config = dict(
    d_model=384,
    d_expert=96,
    lr=0.000973,
    steps=7723,
    dataset='wikipedia_en',
)
Below are experts of layer 2 (counted from 0) of a mixture-of-experts language model. Rows are named router (the router's row for the expert) and show model dimensions 320-351. Each number is 500 + 25 x the weight over its row's rms, rounded and kept within 0 to 999. Numbers have three digits each.
Before each expert's rows: "mostly gets" lists some tokens that are sent to it at least half of the time. This comes from a sample of Wikipedia text that the model never trained on.

# expert 58
mostly gets: " early", " new", " high", " large", " different", " major"
router:466560496517524493502515447530473515438496501496452543536476536498483486533507473509492499494523

# expert 54
mostly gets: " part", " Main", " parts", " sp", " Part", " Two"
router:504511526540525484500513469501486524455528507464462497477501488488493478464499510521524487459504

# expert 71
mostly gets: " '", "—", " ‘", " (\"", " “", " $\\"
router:544551515541512526492481482493493535510477459455508545492435490458501470508524472508535517452468

# expert 22
mostly gets: " MPC", " JPL", " Episode", "|---|---|---|---|---|---|---|---", " Set", " Spacewatch"
router:488428488494497501508516479491514496499503480532491489478550567502502451458483554481524480554523

# expert 31
mostly gets: "s", "'", "e"
router:475500497543527504514511540538489487541490517525507476492524552496463477485506457503474508483510

# expert 73
mostly gets: " had", " has", " have", " would", " been", " were"
router:498537472473462548528504477483512457520555481505480528549429483521503525525480459507486478484532

# expert 42
mostly gets: " twenty", " thousand", " million", " red"
router:456496507526521502556499534492537486509489460508451510470464542512501484540508488482463465482543

# expert 27
mostly gets: ":", "):", " ENG", " GBR", " ITA", " SCO"
router:502471529481518507489481588497481485547490507513490505508511516517496481542481471490491495505478

# expert 55
mostly gets: "ers", "es", " members", "ings", "ors", " games"
router:473537468506483535481491494463477548486513470459495530509475535499508486459539496473511544479478

# expert 87
mostly gets: " Spacewatch", " Swing", " Report", " electors", " JPL", " Chevrolet"
router:467484455491503495523493495436518500477497463512502512511568540523498518451473507509523478512510

# expert 75
mostly gets: "ed", " used", " played", " won", " made", " known"
router:497521450541498487495488495478478487465500473522495483514468496534504507454501539424502490476452

# expert 19
mostly gets: "′", " Coordinates", " Phylum", " Viscount", " Clade", "°"
router:478459498466527515519542557460512490530487549531542496455478523455504451532527476493493490504489

# expert 45
mostly gets: "\";", "',", "};", ");", ";", "ー"
router:556487482499488531515533506491479579514462481484530544484511513505454439533514448501505482505480

# expert 43
mostly gets: "at", "wan", "ien", "son", "ier", "ley"
router:477485514515500515481481518474565533494499498516507484448472510433496462516539488456509426502537

# expert 57
mostly gets: " with", " over", " by", " By", " alongside", " against"
router:530508533452424485454481533481520511449509503483507502494519507523491508474455478492502483494486

# expert 7
mostly gets: " United", " final", " original", " previous", " Final", " Premier"
router:494494538469457501476519506480532502507500466495503540474498502477497460505501471510529499501494

# expert 10
mostly gets: " only", " also", " more", " then", " later", " both"
router:519527506513537472507479512529494470514518512529554492569447497522462521452479524538478531515529

# expert 17
mostly gets: "^", " CS", "urs", "ite"
router:475454513491479511505505505497532476557517531520453505499500475481479505499499484482487508468513

# expert 37
mostly gets: " Dr", " Ar", " Sam", " Sc", " al", " sc"
router:529527515524496474494546503529517472498506506531496488549465512494466526503516521493535543507495

# expert 35
mostly gets: " the", " Comm", " Comp", "The", " exp", " The"
router:490497521495518521467489463513516505540485509481470485491524515478496528510490505509490520497489

# expert 82
mostly gets: " K", " W", " M", " R", " H", " G"
router:480508514555497512511514520495524472517488495487471515506531495467495490467490496483516500550514

# expert 0
mostly gets: " development", "ation", " order", " help", " support", " form"
router:503510477516504522456481478472534505462520518490461439533489472520488503524511555516485528492514

# expert 46
mostly gets: "See", "History", "This", "Reception", "Awards", " Career"
router:511461505456485476509528507474495453473527454481511500468533491537498469486470496520497489505476

# expert 65
mostly gets: "at", "ap", "j", "า", "ol", " &"
router:495456539501523522482521510485523483541497537529510509453483534494495481507520506475494481497496

# expert 30
mostly gets: "See", " See", "born", " /", " Clade", " MPC"
router:451467511495459515513513599485541507527487498529520515446500475512450468526515473483439513514523

# expert 76
mostly gets: " into", "ating", " a", "ering"
router:488492487488435473504480525505516489481529530501489527473505503495473478530514481484532454556499

# expert 36
mostly gets: " entered", " including", " a", " one", " any", " entirely"
router:567499505433480486495503487552513473501540493488503500526493467486473497496495476506501505467486

# expert 85
mostly gets: " project", " government", " Regiment", " party", " Society", " league"
router:549526509502493514498482516513530516515470504483513484527489498507484463477473500501478524501468

# expert 3
mostly gets: " football", " development", " music", " law", " power", " art"
router:479502477510527507487497525510483490460538541486509507471499507479487524519561535503489505481483

# expert 39
mostly gets: " his", " her", " their", " its", " each", " those"
router:492553498503479507484510497519526502520511529499507463528494489497518504509440478496540480525541

# expert 88
mostly gets: " copies", " versions", " models", " members", " fighters", " distinct"
router:517500527510502500538514481518507492498504471514479521518534466539502543491477499496507492498527

# expert 20
mostly gets: "eg", "har", "oul", "í", "ag", "var"
router:499458494470503443486528527500483466540498525562504497537510517467511501498493514492485472526519

# expert 78
mostly gets: " Los", " Mark", "iss", " Rock", " Jack", " Pat"
router:499489472527529496480487565529494482471479484493516515549465526486496514465513484512511487513520

# expert 52
mostly gets: "’", " stock", " coast", "inn", " contrast", " Roll"
router:519537529542503510505497550481532473505478485500512542498440494492492512519522469537502494495512

# expert 50
mostly gets: " on", " at", " under", " On", "On", " over"
router:511448526467476509496524495488475491481516487520540523500495477493467507511457440539496531471495

# expert 1
mostly gets: " York", " London", " Japan", " Australia", " France", " Canada"
router:491490480527490483465482540498500478489502502516540489445473499488506557547503517425515502489491

# expert 70
mostly gets: " Although", " although", " addition", " Today", " Additionally"
router:512551496508453500469484522513502502496480532449519530502476483538499489499508505506527509513525

# expert 15
mostly gets: " Spacewatch", " largest", "%)", " province", " approximately", " the"
router:502448517481475517509494490537535568533534512530471461460541530520475490477519469516482501516477

# expert 83
mostly gets: "°", "{", "^{", "(", "_{", "["
router:477512519531503542480500509498489502516476525510500541474489534466516453497500463477528509498477

# expert 72
mostly gets: " However", " however", "ically", " pm", "*", "right"
router:528493540547486424487459531515510470451504501539494490489478523471497494509493505495529515528463

# expert 47
mostly gets: "=", " Binomial", "According", " chronology", "\":", "Reception"
router:524507484463506494489458516473480491488479506478532465488537472504474506487476493522496490490505

# expert 38
mostly gets: "In", " In", " into", " in", " did", " does"
router:560538503488474551504487528517479487481513491465490526520489459536456534486492446476484480479543

# expert 29
mostly gets: " Summer", " mid", " summer", " fall", " weeks", " night"
router:482532499546445484443513508479508485519475526515479507476481519464513506507467471529515482515511

# expert 44
mostly gets: " top", "th", " mm", " third", " Top", "rd"
router:488506510504503523513516535496534488523512536494485504496506489530510493540469509493496503466521

# expert 53
mostly gets: " Preceded", " Succeeded", " Coordinates", " Website", " Apps", " Born"
router:496479485475488475522531515489478479499504485538533508535535511526524500536516528511504506501495

# expert 63
mostly gets: " twenty", " IS", "9", " Columbia", " Google", " Chile"
router:481459532535522509538520517472510476505492505536491513464534503501553549487491509560477508504483

# expert 14
mostly gets: " −", " —", " (#", " –;", " ?", " +"
router:492441482501509518460536494511468490537508475504488487486520499510488475469492495523480491494477

# expert 11
mostly gets: " Running", " digital", "\n", ");", " Urban", " Recorded"
router:517549506533507504504499543482508507518521530527490498498486505466503505555536456487495555514466

# expert 69
mostly gets: " =", "Biography", " Insecta", " Arthropoda", " beetle", "Medal"
router:472419512500504522511512491497498538513497494503512473469532495505539459502505476523509519503464

# expert 4
mostly gets: " American", " States", " World", " US", " National", " British"
router:492540485471494506466542508466522498500485476535537503484555512529474467529492493490504509554562

# expert 74
mostly gets: " scored", "|---|---|---|---|", " listing", "  ", " Pts", "Gls"
router:502465491484503495516486519491490505539519478439520560522532462528479489507453517546519537478491

# expert 93
mostly gets: " when", " but", " After", " while", " before", " However"
router:561560510527483496486473493477521495520484495497483507523439507444497516491507480485517515490455

# expert 62
mostly gets: "ler", " Brown", "kin", "ette", "wood", " Robinson"
router:451493513549478500498510531478476504468473552501485523443479509477455490538530532456514473514512

# expert 49
mostly gets: "]", "\"", "\".", ".\"", ")\"", "\")"
router:503527490523509536498502486460473517548514495483503498472462492467498482519514542476494504502511

# expert 90
mostly gets: " south", " north", " east", " west", " town", " site"
router:498536522489502517516508485516514542485495528494520512486503490496475466462495490523485474462499

# expert 48
mostly gets: " was", " is", " are", " were", " be", " became"
router:541490428493511488519487502523497526520491485500511484494527464501516469469519449510502553471515

# expert 84
mostly gets: " ISBN", "RS", "ST", "St", " published", "mm"
router:477480538537502518502513541506538500539473502505469496473480500479519475515511492523484494489522

# expert 81
mostly gets: " de", " La", " De", "ai", " van", " Bo"
router:480467507518520507508528543516519506497466501518520506523512504508508499449473500512505493517497

# expert 60
mostly gets: " that", " and", " to", " or", " as", " nor"
router:528508504501492546510497518486489522521503512491498476475475497451477494525504459520506502497505

# expert 79
mostly gets: " ==", "===", " ===", ")===", " ====", "=="
router:528524495487478496503519522492517492478487525500537523496472484526478504514484476516484550480495

# expert 67
mostly gets: " Un", " worked", " Ag", " Pos", " Ass", " Ex"
router:495524468449505438522518473527503429502509481508520516538555481478565561484467488475545500486525

# expert 94
mostly gets: " Nominated", " ", "–", "str", "term", " helped"
router:481478497489519489463544561522484471533489500519519513525505543473469510523485454544522525450498

# expert 18
mostly gets: " El", " Ab", " La", " Br", " Ma", " Kh"
router:513504520508486500463513541511480504502501508486538533611542496534479486473489442517524523488512

# expert 77
mostly gets: " public", " local", " national", " political", "ic", " Western"
router:467532456464512501496537521503506545481525496477513517526500525499536560480451465528474454495547

# expert 8
mostly gets: "|---|---|---|---|---|", "|---|---|---|---|---|---|", "|---|---|---|---|", "|---|---|---|", "|---|---|", "|---|---|---|---|---|---|---|"
router:473510551482520484511497544467511490512470508547504459454508498500496514520476493496502518504489

# expert 32
mostly gets: " Released", " Your", "'", "’", " Chevrolet", " download"
router:517459486481505485497493519488517498514502516529467489462542516488519496520553492470514463511486

# expert 6
mostly gets: "ley", " John", " Park", "ie", " Mary", " Lake"
router:498501520502457520469519519509548524482500526488487490476476550497492478494525495490465461549496

# expert 25
mostly gets: " one", " ==", " three", " during", " two", " four"
router:540519543528497524513494503558508535532506500505511514478486494460453477503491444521503503497493

# expert 24
mostly gets: " O", " T", " K", " U", " E", " SR"
router:492514547530523535546529500499487475509463501492522514515491523543473505496510468472525504539478

# expert 91
mostly gets: "ia", "ini", "ino", "ya", "ani", "ha"
router:497491514540544547520551509514487493531475536499493474440462527483498468510515495457487464533512

# expert 80
mostly gets: " hand", " evidence", " Albums", " Goals", " guns", " camp"
router:533485452472496554522489497505514503484481503500513465530556483523464490496484494500484563502482

# expert 92
mostly gets: " All", " non", " Sh", " N", " sh", " X"
router:510543528532488476499552529487481467509469470525493518509514486506523475504497452520546526519506

# expert 61
mostly gets: " water", " River", " land", " car", " gold", " aircraft"
router:498523512503517534517487497428505505512461478495497498481469520508457454479557513517475480518499

# expert 64
mostly gets: "|", "=", " Binomial", " Occupations", "-", " •"
router:507498512514492485507474534465473552492530485439546487524493440540487522536470475530490470471478

# expert 5
mostly gets: "|", " —;", "};", "ς", "%;", "ー"
router:519498485533527494537498485507478537504516492545493501488473530526482524483475520469488500473481

# expert 33
mostly gets: " John", " David", " George", " William", " James", " Paul"
router:497525453536508517474497521461530477536459541525519481492462524502485499507524490474494490512478

# expert 66
mostly gets: " Love", " Racing", " Rock", " Blue", " Star", " Force"
router:484506462516467522499502507481483477489455502489493492498477540519508470521507514497480495505481

# expert 40
mostly gets: ".", ").", "\".", " ===", "'.", "%."
router:496499485518506544479536510532511505523476546500462501506473499459481488556494509515511468472486

# expert 16
mostly gets: " New", " October", " April", " August", " November", " March"
router:486518535494463533473496482446536508507471525515529516521435492474477513537491486459442570507465

# expert 21
mostly gets: " that", " he", " He", " which", " who", " it"
router:528507491467562484486481505473503546458513503493510493515498470488501487499512498480495497483484

# expert 2
mostly gets: "–", "/", "ur", "−", "ro", "~"
router:481460509540495533496523482531500515570485495487482495517510533500511489487552497509498493466422

# expert 89
mostly gets: ",", "),", ".,", "\",", " ,", "-,"
router:546486514497488525468502491461521525542487470506520491504479497439448504481490508525481490465507

# expert 26
mostly gets: " make", " include", " using", " get", " provide", " find"
router:491555486517469489442444512518499485470499500459495526457433490491494517458519504512473499492476

# expert 86
mostly gets: "″", " ·", " Turnout", " Viscount", " Paul", " ●"
router:482476480533491534501507518513533565493489460511491499478491555498480510484536465496484500524460

# expert 9
mostly gets: " Brazil", " Arthropoda", " BRI", " UTC", " Website", " males"
router:487462485488461483570468539485502526477519498567503516479527539526495518523504495443482503475505

# expert 28
mostly gets: " President", " director", " player", " King", " president", " general"
router:492525515523490492460457467500525492503498494484503475487473543483484482470484512494481532512500